config.yaml
d_expert: 32
init_std_router: 0.0179
optimizer: "adamw"
beta1: 0.9
seq_len: 1024
Below are experts of layer 5 (counted from 0) of a mixture-of-experts language model. Rows are named router (the router's row for the expert), gate (a neuron's input weights, with its number), up (a neuron's input weights, with its number), down (a neuron's output weights, with its number) and show model dimensions 0-191. Each number is 500 + 40 x the weight over its row's rms, rounded and kept within 0 to 999. Numbers have three digits each.
After each expert's rows: a language model's description of what the expert responds to; "raises" lists some tokens whose logits its average output raises strongly, later layers aside. This comes from a sample of Wikipedia text that the model never trained on.

# expert 2
router:514519505548537522471492496485465468437551444509486574479507435498519546417478454532469451472471446525460463501421447507441478493434559471439536467536551527502529528519527467460597511510439535537578522597543504511541510491518508487485450531466571582513477560480524485497559396523512500535510502434436470523498505510532532555502558478549510487503544497551440544484530467541494548574515415518476528462430548506459578580453448533475498487480477522543449452515445542558518498456453535500413525513477481466475509520500586509505502473496515486501477476523467519514429477468557538447
gate0:528458509451557507505557435477480410456492535470539431503493553421545550452434489517504498509492571522504489495497470582472462505517526503533479400513524479536494509498535497529527530501478569479560462482501503568525470478494507535424441479450516559504480482476390511523494377521514415552424420482503485494565548440492556525557479522516491502536448480472503455541451493520508510501606559517487528495496448428496521501460470542521523504549494520519429497503453509488444465548476483484577482521450494464581543470433564506458523488535484587488467527492469456512526520505521551476
up0:441472495477485543501454486412522555546500474474514562439501492549523447492474535447471454517454470548527587469564532419519540523510431463490525534438456523424563514516485497493500532514562459565451539483469560460469528504487541523497561458562524439573589505544584442482482554515457509537536559497511465492485516532494467489500506460552472557482422535543526509471501523512502476517503524506500468467544537557456538506563544491532548449534389471488542420510554497505499504509480469452486536466475549514455499483476511477548477481446406429574541473552525536526568519490459454525
down0:458478483468451514543541537521445509511518496490570439508489478509448572538503467526552470506498541439485514504467470631516490451422538419511516482539489466492467527507550429443476491552456497496549504509494474411511416507596543583505490482505505538504549590414427511491482423537562467476465505492497480549469530453468541539507567499543570535513549495457532486508478463531494544507461497492469533496449552492480424522516433487523541531463501509463500545499465547528533455504533556533443444488506528459559555533552528521475572482462503539506466469460485410533451547447489542472
It responds to: Capitalized words and pieces inside names of teams, organizations, works and places, often after the or quotes, e.g. United, British, University.
raises: "in ", "and ", "a "

# expert 33
router:500506551537540531523457517496454494526539510527481549454501505537526544489475465515508435570435447507502476476514453517450537518465518487511501473491593536512563514539463508505526516397464431514535536509536542520547512475461516489505455554507538507512457547492524530504551416513471486526539444473446525554438462516487478510526585427548493449474459526486420522522627541503493543481475489587516553525481483480424554520586500495496371472470515488555451494501459439513539471435432484482492486512387503521525465587501502511502482431532518522509438554512519466514420503532520488514
gate1:512520560513531527498506502491445509517531499490486530536505525606544412513591456489542504432581500569480464593539524503491524463486446525509472466493529561543546505443518539491525554511456489531441455479526509505550519503430499502555480454568455526469522535456490521503512534578525461475513541527472494483495479486476415483531542444491441474518532439478464508411585473499564495523497498516502518447472466515522457553543423487514452524544502494531569513483474581517517485510523483525486495500418559442482445481482457498510519490448490483419525413440529599470535505475508375489
up1:498491556497535491486526527451517559484556457449468504540480511527486468495577526497601492450534528521443508534537535487513522497467446530529516450522524526582563503453505629531529606442480512526468495548530510477527500525470515544577515542549512557494511553483458509475528514521497450464483468495517475478507424479561447477473559483442480447466508456483413517499554516506534462486486536487524468418560410464551414567537487481469462526538511490536551461544522529509502442605495507476521471549470541436449457513463419454480528483502432466487509476435521518505501535467501412527
down1:490499485486565563449508499468540509428481531519514521552455494546493416488527540512506503556499486494465498514516502486504504534449428485506611498509494428559444470441568543490466547482530544470426529514532512448455513453489499597498464479540512544524491467466539461488533525517523482463493544581543511493509552510470412487534487584453471527461487520465497532528492416483547420529489555435488473437524437491580518581468561457416523582481500474532458498481547481429506552517465501514599501519468508510420486516480508483513581558512438476527512483493494545489478534414527475518
It responds to: Last piece of a foreign or unusual name before a space, like -ton, -ley, -ia, -es, in Bonhomme, Beresford, Azad.
raises: "and ", "of ", "in ", "with ", "from ", "for "

# expert 1
router:558505507481538544547421486449492547447540499496477564469544509527494493416506480489465446416492439488459510465486453458466498484420543442465505481493547518506538484544457533506562456542473499552535527541519459567506488544427418473501535500478532559527496593537491499452549397533463553493556466454458492501488588441519515499541485486550527476494519474508507519406516520553465560614477536505385490534482463543480561543555461540510483466467483486514541461502456548492536490431515487493439506460472492483502562500578493514528538531566473451491487476527493520518504456458546503558
gate0:482483476468548500556500536459500429428522487566464500442525481496525408612480458496544524508544445552465445549480448482441526419474554474557503465534533445565431534483498464497514471566461471490502515476455476451489464469433433491528463490496482462492423496547453491525481518420522573536446485529493493438520496466467599473507515418511486513536437543534447628496540539507535443468513461518529533470499449471481489464517462555490510533476526474543522551520473488494517529415553483465496471480442494480496477579496548555512472506541533483499466514504405558541508522541506519507
up0:416496547492501531461526473524497502540513433534563554510462485513552517469539513592420490478471540537472495475548499502538499521506504536542463576560502508493546493511469533514519472506459505447558483551463506484454462516509537614534570508479515451492576446535449474522462482458482532459515500538463466477564491536455408568595417500499524553449503518473476596498432499506459522516448524491496476521528459502479411463565594467487498463455477464517425493525528462537454557512493415511488533514486475474590541444471487497500437509493470571509543524444535543542516481501494488562
down0:505532522501523454548483567530527481459472446563506511501526528422479474573462489488527523488485473547482487540464512553473590493585492470502576548481452494552469538447537529472440455444488534515472528568502474471485481482434450476510449509489460463422538595570503579476542505485445522568415479538488486477496498505558538449471488499498481484516462526512539452517517485510463466584498448425520571479510484524471500523470532503502604548505500491502494482464447523461565508509566623501429451473471503501505408493444558557500465522505569490493487506517477494429448531548442507528
It responds to: Capital letters and short uppercase pieces opening names, acronyms and initials, such as the RP in RPG, MA, Doha's D, F. initials.
raises: "R ", "M ", "C ", "B ", "G ", "L "

# expert 6
router:520523572500548438521484514466510478474473475508527559502502445580521504509534484465437476479515507511448479550511512534433452519459477389460502405481578571496538465406545493467483505516458404442536493542477542512592563490482471512536497499538512504504434541506526498479524465514454491409459567479473461480531551499543540498489585499541472516449494473516444536449592472529498587466456484514464497479504481512454514538539512564523531491477575484445458455536465527519469505457510492543519468546420487498516586504515480495548450497497524452444513484508535546599468439526496488563
gate0:483431514506526489471515547496456515501485485479549461594491535483523491485510564495392494507554518485486517423546465589512497553552539454554454517493537512527475524452515475508452483514528493465501527450486523484554525510445480474526565563515400456482456461506481497510463493492491474487482447538525518513512503517395567510523452508464491545572433468453462515513561557504498539426557511472482498471478471538525541535526542571544544529474518369503492516555464485545447531489492513494579500518397372486486478467463515480493535560578467552440489502459555499483528518447498542511
up0:460422568493461468510483512496477501515473530571521503488563478551418455478498531508502533535434487592541578577519481450488505511523545521493480503550450490447520467450461575486477471491441530499492484508506463503506456503554593561527493508500459563527522491468491509488569535572464514533490539519499513504511486403456427553579451557521497483473488487472480509494508475503557513562567504459499516371556442492498541498496510482479534446472447543465488522491519556552553471510487530480507481544554480577454479520479468447530504486457512526430547458400448586557519464463466436525
down0:533485470453467538503543517485474412480517498502490533528483493459551501521487385443495473490561515465462471492473530528455503479523446458481541461501534433521473435594559516472486498495606479516474538500563496416500520445525431443503510475526483487501518500492486513560421480436493514583529522516531493442513483504562541514499548443498528475537468517479510462489531498505469524554434514590500528533456520491527439521486505492469497525509575531509470428497426476478480547497509480517498518490497544463602476480560514530548477424557534520609431554620562477428474467529475526524
It responds to: Commas, semicolons, and, or, by, and common verbs or nouns introducing a clause, such as called, feature, included, used, added.
raises: "| ", "date", "|"

# expert 43
router:476523573606532502564474618464463534498476469545462494483463467554499514531577496508497456467489480527463399502523501487421538505411553431489548492556543517525499517508503531464519524528472432550545542535553510475560511516499503462503528516461503516564438490462517506482524472472493530426465523492463480570492518502477495459444539462536503515494553491455545519479545427475447542542510465556524465496441450439465509549483464534544452489489518486511475539531435493571506475419489476508423486535458498510509470541535572514525507492592507520455431438486477504513372473479568530519
gate1:514450508541523485468425518497457469534441475506551504546504424501516575523497525461462570491432521465532557432515552522461468496552485484515525474455400558486521536526505488509473494515523464474537496542509488515502464584525505495434511477487436480578476487466478456563459492501489446511483450450506481644491488525463453437459569584561470455459583453504481550527519533494481528545590475564560501544482509449508497470439509514493544476570457545479537532486442453476536500529528609456458501557472510470499516459457506497517531495498469517496481425470528551403519501477512474499
up1:480537493533552486466433567520524496543512493552569456511577542436491528533481489428446521515457560493466549429539532510454490457463471490555518518538438550509554517595467502516532456529546415550492563488543432468547462560457534501526524521449515560527427502533470552474489499570483553471448514465436477621444475494537426491466519556518519475463555463508536594514507489490466516513518522565572545521463444474444520503439492489454548460542465512525524504464461452477584480452520530462478513491446495519483506501527534511574542470500467471496481467465482510469458484474568485541
down1:519533508581489463508499508515480518458442553501464499478447517519536537561443536522544500574521462434513513611454467490453513432485483512518521443490520472538487461512547558487484534539455467545527513498492488521537466401511545457555522468529481396504555485437481459566451492470543555503515543556578499534484484542446590476507482484562550518543491461524462452489439501494378481471503467541452460564528517487493448493502570516520541518517552468451453495502499513566468505454537488448490486534458454456564456504521503502441475525596437522522496438451535441546460448510526512470
It responds to: Year prefixes like 183, 188, 201 after in or from in biographies, and numbers and pipes in table rows.
raises: "rd ", "mm ", "nd ", "8", "½", "9"

# expert 46
router:473498589538495545576463499450372503490548458503445560456535484513466510454521452503502463499515425573446440477572390491458552526460520528483568424571567493485543529550493523466493499493492531522561551516546547559503530529450479492474519510474532499506384582448507545514504420483515518502536466480482503544461500488559488506465551435499479460565474485461471495495479497464457490542509449523491515535505511477471529575467499547459420488386532545559538447453472545518523420514454471553437527501475525505502513570503514489496488497474509540504457487478504471482474461493514502520
gate1:506492542439500468529475459421471516475523502494418538480570406510573446520530486459607472434478455455589432515503504461525485511533491528489462481463473516553479466487526486507476491461458516580494542511499534525495551475465533505517526480494466519542473556489506547560523456446513536463496503491490385505472415505456513545548501525532489553463524507447487416452461529456534481513546525578451532512440462439489501515467485527516459461453576499565507533441538431513513518532491495475507524481637479533490510524467486453463539487497462559464531483575580501526442503446535460469
up1:591471474524470475471499444536549516445543430465482515488522504475515523477524461466416534513513517498416532484471506512504498474504432473528591465533427570452568486510484450468462534617559491430529513526559471541466453501591497539493510472484514500516521501535510511467462433524494541472483493467564524550553521523518459522490536537534484480513573457504529500450481488522444520568490494490551544498512500494450479502524513432409523500485540579485478443453444484479575549509487531586466575575514554510512581489534446589481474425539500458496506451522552504555556515512492530488
down1:505522417436503496557476447484491459475575521511449506430462487500541488517475461456554483464547436519419424490541485535533532558554475478558507500481479476458495445511593561537478530518480494504423614455483469485493533442513505479483488506516448519479526460503491496566506486540518464550534499525511445443555487482562566472469583444477466434544562496493492448536493475482506522508481495499528575450515495424449443503463481548480444475471533453531541464493574487472521474621558516513507502504460535514549433516502480503491542484483534563433510516576520553523479436510543580514
It responds to: Single digits and first names in lists, taxonomy and infobox entries, e.g. Robert, Thomas, -aceae, plus adverbs like too, but also.
raises: "on ", "as ", "in ", "at ", "c", "to "

# expert 50
router:483563510580527531515416508503441458527516506556452593432472492492516511466481430509512416452498461570485472470462431467453467453438559461437548484560545542534517501561530457454549532510410484524575520557500524489528564502469405506510495541513500506573471525483501515430534483452515469494484490525506492493520502473545529478460522512489507502503489538501487512484526418514481522563532485507455478555480521594394539555438527487558453459469495481500489433463478526505514550436480537461470526490483500570505520566511590481583536445517512508480518477564471476476427454494481517536
gate0:472497567583477534560546515484532521512535539452517498541499494441494496495494526470447485518499512515511522492463420462497477513534459574562451350466552485547502509522496490509468551461490438449561487487508518529524569476485509557443455529467507479477449470539436513442458454508541422505525456500538488487483485474507460547490505478444535441531525496573459525559585451496554523471461554536510529511503485545441553531488545515528509465477450461550495541439406497505521471516449381516488524557399477495444467539487469470510566416501559481499511534512499481482440454534530497558
up0:482403500463554529505559452408496488483519472492593522448449484532447495545536584373451505522463492480537552554565534509549534520507452561511511478456565515496488494517476501499492520496521479481491507523485423506467481518483545514489516485528461514468487479467453514504508475437528538462487550475503494444505546483546491524520490550484531570525510452529498441528574521474442554532485600550447501479499478554517466485475566451473609548499539505503478462500512484475505504479470490438535573512417521438554458453474466467502499421441508463535447486450593409513529494555508562513
down0:611501524447452547449524476550497467557463548428479540469470486483455499514438556508540557502492491480496486550522559542497456545473491435478509556563493523441525549462510495463495474449541573527477518554463534472441428461522557519554501475500551527568546442445527489560579473564472547501508491459455517490513497512503470471432427536512481446485491506519552516486523493418515442591443464438559505445535494451586524490480469453440540502438506529441549451548558470504499454512522505459553483491552505430563526548543519461504489508447487515520509475457491520479476524451559449483
It responds to: Digits and dates, mid-word pieces of foreign names, and words in election or political text, e.g. 19, al, Senate, incumbent.
raises: "of ", "between ", "from ", "with ", "in ", "and "

# expert 10
router:493505528549460572597475570460433479456546457493472528466525549483505470477545428477527523464565445569429405453535438464522515508435467537458491457566557500514562497564451489489530468535489551558521555471507522516491534505449519510495508468500532520510449564405485590532501465456509539493458551489484485597440471452544503545511554463502526466547536497460523473445489520462457517530544481562542505499474485481465496532502403535539449472416533485521547479468520508537576461523468509515434573495474485510536447534488527475517510504482456510486455429493530500518473428444534458489
gate0:497526526517491456503490554490423524505529534484448480477428564497539451469586499425518478622492496516447441561503462521406455513463541515562447435507561439544509440455510521588555508512512482457528520492451553555512535532491495475460476513515521469466490501472511468555548470512510562512514487517501477493551500435495507457506537536481524425468400475583463491584523540506411469456549471516452506580469566475534513530485501492496455502537513413467448559517461503477504511468533492489504449524497475434549511514515506546509449514541462520502391568526471431524491502515494534529
up0:490504505578500476466454470533419543490503497598493470549542506466467481544492580524505569502517540507499469508553490577531516516487445482534495467471519543484492502527508531494449470465496454556517530528473471437499549508461519508501547477493515471599566477493524545442483471528577535570372480490472480527479506490497500560566545539548585528469537532485551469534494500440448420509516488526547452445487557439441525451421434496511564506486486460480525498459545445546501446491473412452459518537440489471552556458430564534569472501511456480488465484543558499524488484510516451545
down0:476573528538562522477527499490530564518461525500482426510422521496431502565509507431606540554472504585551512458486482469480502559526495415532513491427491522483455466503513437444442546396433504485504477460548494480531517578535496504512506505513475492571534538560475462437468479496580524526547510514509499514458504523579416519566545542506495522453542509541554511419507431461578535474479491501575483474461525493525513554496423514503500540515458438447520481553471470472479452473543501524501464445481444503534465461431541484527492522456489498482506476527541522474465426481483500576
It responds to: Tokens in infobox lists and tables: field words like office, Born, Preceded, cell separators, dates, country names, e.g. "In office", "| MF".
raises: "a ", "the ", "its ", "s ", "s", "g "

# expert 13
router:549513479536536505506471529517511566491504474554463585494511453521515564478518514501458493487529469522436482472479564524411508469419502419498506476511487583489558474472507506469490411533467383541508502582505472469577555484480487482522531517499609521499483554510485520428516468499485466442489529542429439489497481480514459516492507498504496507462551508490474542458535456549501514527406481538470493484472466533462516615480468531529505444516526508474502435532438486522561517411497445519437538435445477464507589548535474512565500502560525417506520507501436528526486429489532488558
gate1:445477491503451451538542534430504436505431511483554556583478446547543488513467489532530529499488531511495472566485547522505507476499457482502572425531527548454488454417506516523483408512501494421435484536480484475456516490610494554481469533548518456482513481422564551421512482513512514432451505501506568527552510463495528491442454544428541528509486482477474403496572490550450518444484499477501480495503501526513537549596535551502503518520578544463527475541458471520516464464465474437537435563490564508457532520496467511552502486399523460548530494489507499504464432473516502437
up1:499447562551489537467514533447526423463483455545520547499491484530540502473523481485519505441586512547448552484507509497522552437444521518537575439528517492467499450486520541491508479534490440486486516544479430495463517527520519489510459520431483471473495512508497472405575426510553501421503486486447493584485527477548565559408433524525493506481463458486493473481508492496447508595486530495429509546434557469543520507511561502452508469455493551471522484517407511484448521499517506427507492499523534549447567575510467473629525451471528536578565453549512537520479512546522523456
down1:598538507459518460497485463448517568474497532477402488501550461506426510481604507568492405544431435521495467430557501494502502475538515485503479528471511558538571480543541486461479548544548494587529575440550446484499477512463523460543537577506505455503482372510527463547565551505474463508494536544473500546482538536459480509472482558462428465500523506494484469551505477439479479501522531496534418500441484434522543507462544475486506567469523499513474464476520505436542525468481524552469491533520472465498482552465545482426511442522495568515441452504446525523507514535555551476
It responds to: Single digits in scores and numbers, list-opening dashes after headings, and closing pieces of place names like Carolina.
raises: "/", "K ", ","

# expert 0
router:536499425490524519514493552498434536475485502481519604469537433565548523469462524481512511516478470523389458484470488463416434448372544424444571458567540518487560532488516494441511491521445451518489488527498486557582609513542537475470440528560487580530491529482463500455556494537464527463487499472477488533521498567489533488569527473535468488514473521504459520470573517534523481489496447481481515467470448533528536545521405471498532436481562540502481474506498438556515482507519533492489584479523458509475479527522523495543482558452475492507473454506422439505482485477557548511
gate0:533467515556500497500509524456503475454508498558438518474511533481424424481478483440567520490526456502491512491607382528434552461510464550542499488407569506547523468493468481559395524474515530531542499522511541437513470452447498500508565501473483515485417557513489468527457458513507516472550492456501489583509476416471518453500618490471519497492532457508480528521523451450501526462540505569550513483492534388467509553489472523550525469462447489467467542527442486503439556513491445514451495440510507519508487590442539493485453455593437496498481473529457494525492503537504504508
up0:466412556516502414467463477522460562517494507480500462550500420597591560555474492483501499567473419478527558557491492473488444452534515513475503552512581495477538483465496475513553469470501453453423535518521486540487488528504574540496417482627529472511530431487444492492592489486556503448500508551498521555582526566554442490532453425514459526440479522507477487512539543552476430493496520502485505439536496530523430476483508529466525455392474535519454535494541508542517485555527473552513471468524505476461422512491535540460538521517480508494532516533511493501487455491513538532
down0:506542567466535560505474547484481475535534454488498553495561516445545478506556554485440497480594569493536531438515502517529436527514520443542567485467485443567501508537536472445482497436494458436455487492445577464534491518532451456601528518456483564480488516586568503452508510454472512514474433446531510460504495517472533497481512498483492444600558443482449555518517521453535567508513466454468495544529489461466476486448501464498485521655560447471521464483455508474485466523453517466544509507453508594483553492535454486523457471462544484446428541507536519502469493475516487484
It responds to: Word-piece stems inside longer words, awaiting an ending like -ed, -es, -ing, such as scand(al), Includ(es), preced(ence), Mitch(ell).
raises: "ing ", "ings ", "ing", "ed", "ers ", "er "

# expert 18
router:494545557513496474530488535503394478494524473538484545462478448554473555519464525483455484506518471556461505467521483509396519506503531472534507442512592533420489466491493492500500460481518438501551444554489521516530546494528429552457473558485568516499451555487566474491576412509534454431531470510489486513507496472487542473467542432537499456497496540510493496506570458485499530493439488548489501502530506473415521588504503546546454507479528506488459492459438524506537474418471471566389467521421489532499560644479509491531470424506536537517489550536470497518454459550541532540
gate1:474497496488468505564509588537470538459468492445535551419567543512564500479520480443503443482534479474450463549526527464519534524463468511508542438478435538624550499478481493537511452523488481523485451497455514584491484465527467463476493432572460507510498510442501519484512473518496524537531546428513472539427535427488526453488526526439465488526547491509468474447572562533459567498462463528537512500523536504473523588439476554558466465496491530511463519532420518615486452544451464501511527453476477469525463454488465442520399500514488452549483461462609526482533477480526518528
up1:531504452550504522485493460529518576485553466471538534519523534453550564432534519384511451471470517502507519464499597455569492542507452493441484445437457558572529492464495518505440528508507497549454539489507463495546539447443481480564587535485451435514464508507500493389442545521493518436492500463494445486510407523502483441577451557471491539579549515561490490537511487458421519519485559515455512459463522528529533545465501447461520533535504544452468575548543547484484475466500527436540556515527509470519470426488490543526488467464510491510560484510557504496486526569477450500
down1:482521448502550580491490476537460511470483528462543530496568540470551561439552557404534516509562526482477520454533559482513427565487434493445489406436476522516498515488512460499456526510467473496487492436539492490584538421491501433527555506463455486503467452535550516411465523506488529463495448438485463507531451548516501443585467516449463561554566525529527498511510453495472531526482521538458531464457551503433499547484443525532458510543523496438471529587533505509473505547496529424489565476502520494480457407515497554518494526501506480478527460539597529501448534553474434540
It responds to: Digits and number words ending figures, years and amounts, such as 5,000, 200(5), 1,500, three, five; occasionally nouns before a complement.
raises: "– ", "and ", "(", "of ", "- ", "— "

# expert 4
router:503553553489522461497524489513519529462461577457464540498536414526558502509455427472521490504492484484499463551497542510518416454457446480462603488521518517501455483526466495486538514509448455550521485559556486539556522464471444459543491428518583541516496512521512500464548442495533510505508491431478511486491526498512497509479572475469495506461550559477460530450535449546527569510482466538424490441408505544477587560463461506509503503502529486480475519570473545521477558455500504564493448470462479524527521487569547408487487453534555469487403457573491537481458394428557536538
gate0:501473519487566487491444491513503516558475502474490489547518455553551432500428547463508471560548497423473491487544456485449507477472487498536511475442544520468489500488555467475470422521482459507532469604495556517564524437498490544489517456563544479500516469465526542510513465415519467491586480481496466469562471548459567539506434483470478537461513484453482518492456479452512532530577484523537524508518506534462555497520437540544529440519505427466590474564495508501515577465500521582535498518423501449468476537472583473493497509580477443450397482420485569438512493485467536569
up0:444471544489522437510480506525564519528477507519548462538551513470555483596440454469445534551507560486482535555602471526505462507453445569482567493470480489461477474539465509525443522457514509544449539488457501497453451472479468559506474435566562531455525446520492535511558456497457509503513573568558472474515475514506460582458492511584542475465588482466474414476453530524474522518532592507498520499527502472472582510490459450552557465566507545492500430501484506516536515546514523469550517507520545505546492438549494473517461507451459466487429487407503510483604535508516491532
down0:473475581509486500483522510541493432527450522517496474473470506485459540478500476413486546504434533489486471501463559560548507504520540510465515459498485442526544484536530506477441499554489480523515437599483455512508475543472474550429491515557526552500519369500495492453536532516433500487460539444482528522451541481600490460493523548506497541600508471490542492614523459508511499472486474474547454419522493542572398537521574481510561494501526562521472540519457481559504368457451495484537517482531436476512491431513445535486550468465507490522521536493531505526568467477455476495
It responds to: Commas, colons, dashes and paragraph breaks closing a phrase, plus following prepositions or articles, e.g. ", losing", "in 1997", "at Sheraton".
raises: "ft ", "| ", "(", "/ ", "times", "ft"

# expert 60
router:444546515573458531568438584513472425505532443526499490483563524471514486497478426461509489467504492504471467476528451482451518508456533531506491470532548495519550537558407486565487492533428496552533501489514526523476527466497484557469491497446545573520448535489478562515529437563481537540480499445504508561407519507508449559475570401492519469538496522478496513490534519453550497573560459533498492493451453549447547531527431505516459386488474488528501534472461502559603449513476470475451565476421504500431470537488584445536508472485545545518468467491467488499462481544480529488
gate0:532557548495499444557471507546505478507515537467477515559484444469516488500548456464490479494572526478474502561497465553461403398518498432536510473513431484493496497479504488489469535499486419479515470509544485535529562456465514554518534488501487506530480509468497546522490464524418565481465523401421429514487492476525540506496506481546564563481489426480505559523542484453511502537485481522475501466423482504524511451550463586484527372581484474377545525509461444486525567491465558559520459483523481515491528507480494544636517500533507527460513507481479485520432428493525511500
up0:453508432531553481499470429475502523478469445500606479473523497608567519510514515492460549451509526469541482588524520488543514458517530474528424531495481485471527485475483570496482526431530465460483464498467429515635493504543496455496500401557465479502480514575506460470492472518502496508544552534524458471551575478507483454543459540532476508438492491662508557440455426490468508497477477508458536449565405534460469510496478492504515515538447434500477524497530469482496521491558478475526466484449507478528549504498497515455472495524479476554515478457524476487580548500504499583
down0:475559564490436509502511558519545511523404473467492432517508443477482546490479546477464531550495554482524551523464435437546494460439575535480534474448523548454542436486473484512449483514443493542558438536455493589484477526531509473483498504502431494459428541508450502520527595537475514462514538539464492483488479481457492501541472561515479513499538476515515419568520490447508537499448473427491518556474498513504500482547479488495500404526571559532552576491507475484513546430438517543455451540525581556497505509440483523479526385549521473473546517455502559492555535483556474446
It responds to: Newlines, periods, list dashes, table separators and numbering in lists and tables, also Total, non-Latin byte pieces, and section headings.
raises: "there ", "that ", "which ", "of "

# expert 41
router:480504445497590538541436527497505449475469548505467551463475476547529451517482389455563456520560448523486463540439540484476566466460510416515521387523540484516523418518507519486555453489395471590485466494550540591583515482514478519453523500469496526502524569501475480455558499529502519500491522508421561541454535444533471527541503476463521519525523505462516502500527481461569528520443443499481546444524487593461502557520501570527505450460493474444503507506541517487499431508492412499515453440534477560446507489521534503524523446477526472487508490465501503491471455507557442555
gate0:518534489511483547522479546545498592530520497498505429505506454464565495529484522528502485441544525484503567475529521494507502487503494571519464516508484480499585481459463519490481435522496499557439485548479421509513426452491452503506507519485489557479496536449472550512544518451480451477497516549471489502423496513403504467543484435463451576471509520523512498465497424462516528490445529509514391491538437557468488560496410486556524464465541439545542510576483499483458459419541496453468554476461493439448471540577549407456544494535501459448503435510520534516614467452543536536
up0:483476521491502485560542460550538622529532504520503515459572527465493499455542478546494503504505448550515516480472515476573639488453503555479538524559462456458585521469472473475485460598535558507491508563521470454482526444485532461548527538447474462568512484464507490448586477406514505504558479480538522485467458487494520473547483529459473570455513519526489473412465464489419444496448459467464492428501485550551540521556507483465489470473538507529502538492497585554500507492509446528439527531487521461540414497520473487489533460446475460484553471482582510455489519493551459437
down0:529556446540467457524449517520450532519495517456511496502527505503504540486590492535510505453550492485497489426503490582498474510561527459503571503466535470519524533436478494516481496484565429499468479543466505513455496513502507502522552502482532472464484424533465477474474517450437450467498393536509425408616449518493397437506464511498433539515489454519406516518467478469520486476435477431515496502488504585579497544523488544502507499484558541535602529575511444535472525547483531524558505526523501539507500438548522507428515529582496499471492546509488562510465514442478586539
It responds to: Line breaks, spaces and numbers in table cells and list layouts, plus clause openers born, died, when, while.
raises: "cons", "\"", "re"

# expert 62
router:493534489489511533515362529544495480504487530576492573457524504565544480488526482453559523483544458473498457532518420483502543519419537472478524396538567457537542452492537477530565474500426438545508477538496516589548530476415464489524509512538477502528456565384512449495587505468477538487547514514426499534498551457541497424551572427485499511468507473535502494488475491499539514533423470538428547443508492503507508518549405560513504493501503516459456522517503506471584514514452418456498494482459496484528478502494561449499481503519524517496436479505491461485495516558451482486
gate0:482525548520540481538534500510470483512482550542427519531445488581458498492501539443481513514494469486459497516511521505480462478483447566555575430500512467486492500485526490529556511418492507507468568538448529489510485450455519479471500453558480531424441478501501425501567532485473395484527485444469545489418455483509501464489491544482454580504502475536525449557498470514562481500442548516491570432535473472518517508442483590531512463564487515465516510562426558487501449497478516520531496432514477460495446492453511480512443472481548523500554482455457550600542461521524396632
up0:454481522573487510480549479473538400492481593482505532522447536502513471479540515513510481570492516457581602569475561491483535497546513493464507491475536464516472485523504529456538531490530502409463528479537496517530559472481517531536486487502481429474464481483491407443500556488482504465511507568554590391462489529507415421535484544473499541459467557520458452436504527485474485458496509562514542502544554485516512556608575462506457512509449519447506467489474474534464430561504444568544456546454501514486483482465442454476539477557517500495526553575534501555496497525494545512
down0:467491498508433486480525545576485522507571422493561444422567464473516462474433505465432476441552565487529554493506551513433484480548538479504539494523493453458506539489422508495540476534545479533496522474546503490480484480606428473513488539527524492533520595506452557525521446504484565560505437478483432529547528502505575484466503487517510459466459486464468515515504583485514584534479470449512532495443507567517549445478490459542474512512438477539450452553539415542550458523483575446442454567455465525504555507587479536455503460480562486512485501490510483489427519494500528526
It responds to: Line breaks after table rows or headings, sentence-opening This, and tokens in coordinates and sports-season text.
raises: "the ", "- ", "to ", "The ", "as "

# expert 34
router:466503497510590472505433524499390448486479470464493555473557449555490606468519490493482392528460488533498480473540459492448523563515557509445544450460556517475529478500498515547519494504420437522536427524481519518595506472536446525455449507463531501547478517568535521464449409536495446488499505457484530588527481498537496486412551467463479521514479605508484510522510488501472575487524448501545495458524544485413540575553529503474453447476513459518495513503472561544557509492436490514452492520484486489488534511462540524539461457481538482566451502579497520526431497475528529505
gate0:461449538557540554588531509496488468514483421464439450573418519435454519566473502547444487461528511425498484486588480453536551517568522479500486534371484518491474500523531450492456518457442459502498530534497485495455533522494434528484527494511525523511488464571456528516463518435530511589506463525506427464470550524451561518471522468448530570455486484478488494569513462409506482511526562503519581499524489485533497490498483491536552455504483513435527466536451513563532552495612522526501475464469427490457536495512523485493514433518545504502497485518524467420476532497502457595
up0:435461577453489429480456512411510433547545436516587474495509522461505463478461567456485562519441503531538457451557520512515536482534521478544506587494498455490489566484523560523544520495516508491485527514479521496511519484579540544478537435492518517452513485525507511458487506473492470499490453472516484452560450505527510559464461543498446508493521511478444457542463460487432515517543560577508427572531482481514408410475542505468520489472490474436473491426529456597564483524428466519540535565510487520564418475472481494439443456441487477501528525539548524536533519527567478555
down0:488593496468489526365504476472575505537452568518447512471507516494556499485469484435554520516460525586510439535463446504447478452530501508448545549551494493581502482527532526554477451436506482516515454465531493509502491506497582499525402520510531542523471458492547572533504444513460525482541508486564541497486543464539495461512548499535475546502495500518477564412516495568526487452525469512474438487481519462491512529560524421535482518470493492568527515483527491515389401449446465522454488518519536507465414556510478474543549520491486444549483448497448550448530422511539506488
It responds to: Nouns ending a noun phrase or proper name, before of/and/in, e.g. University, City, War, park, Club, and suffixes like -ton.
raises: "(", "and ", "of ", "at "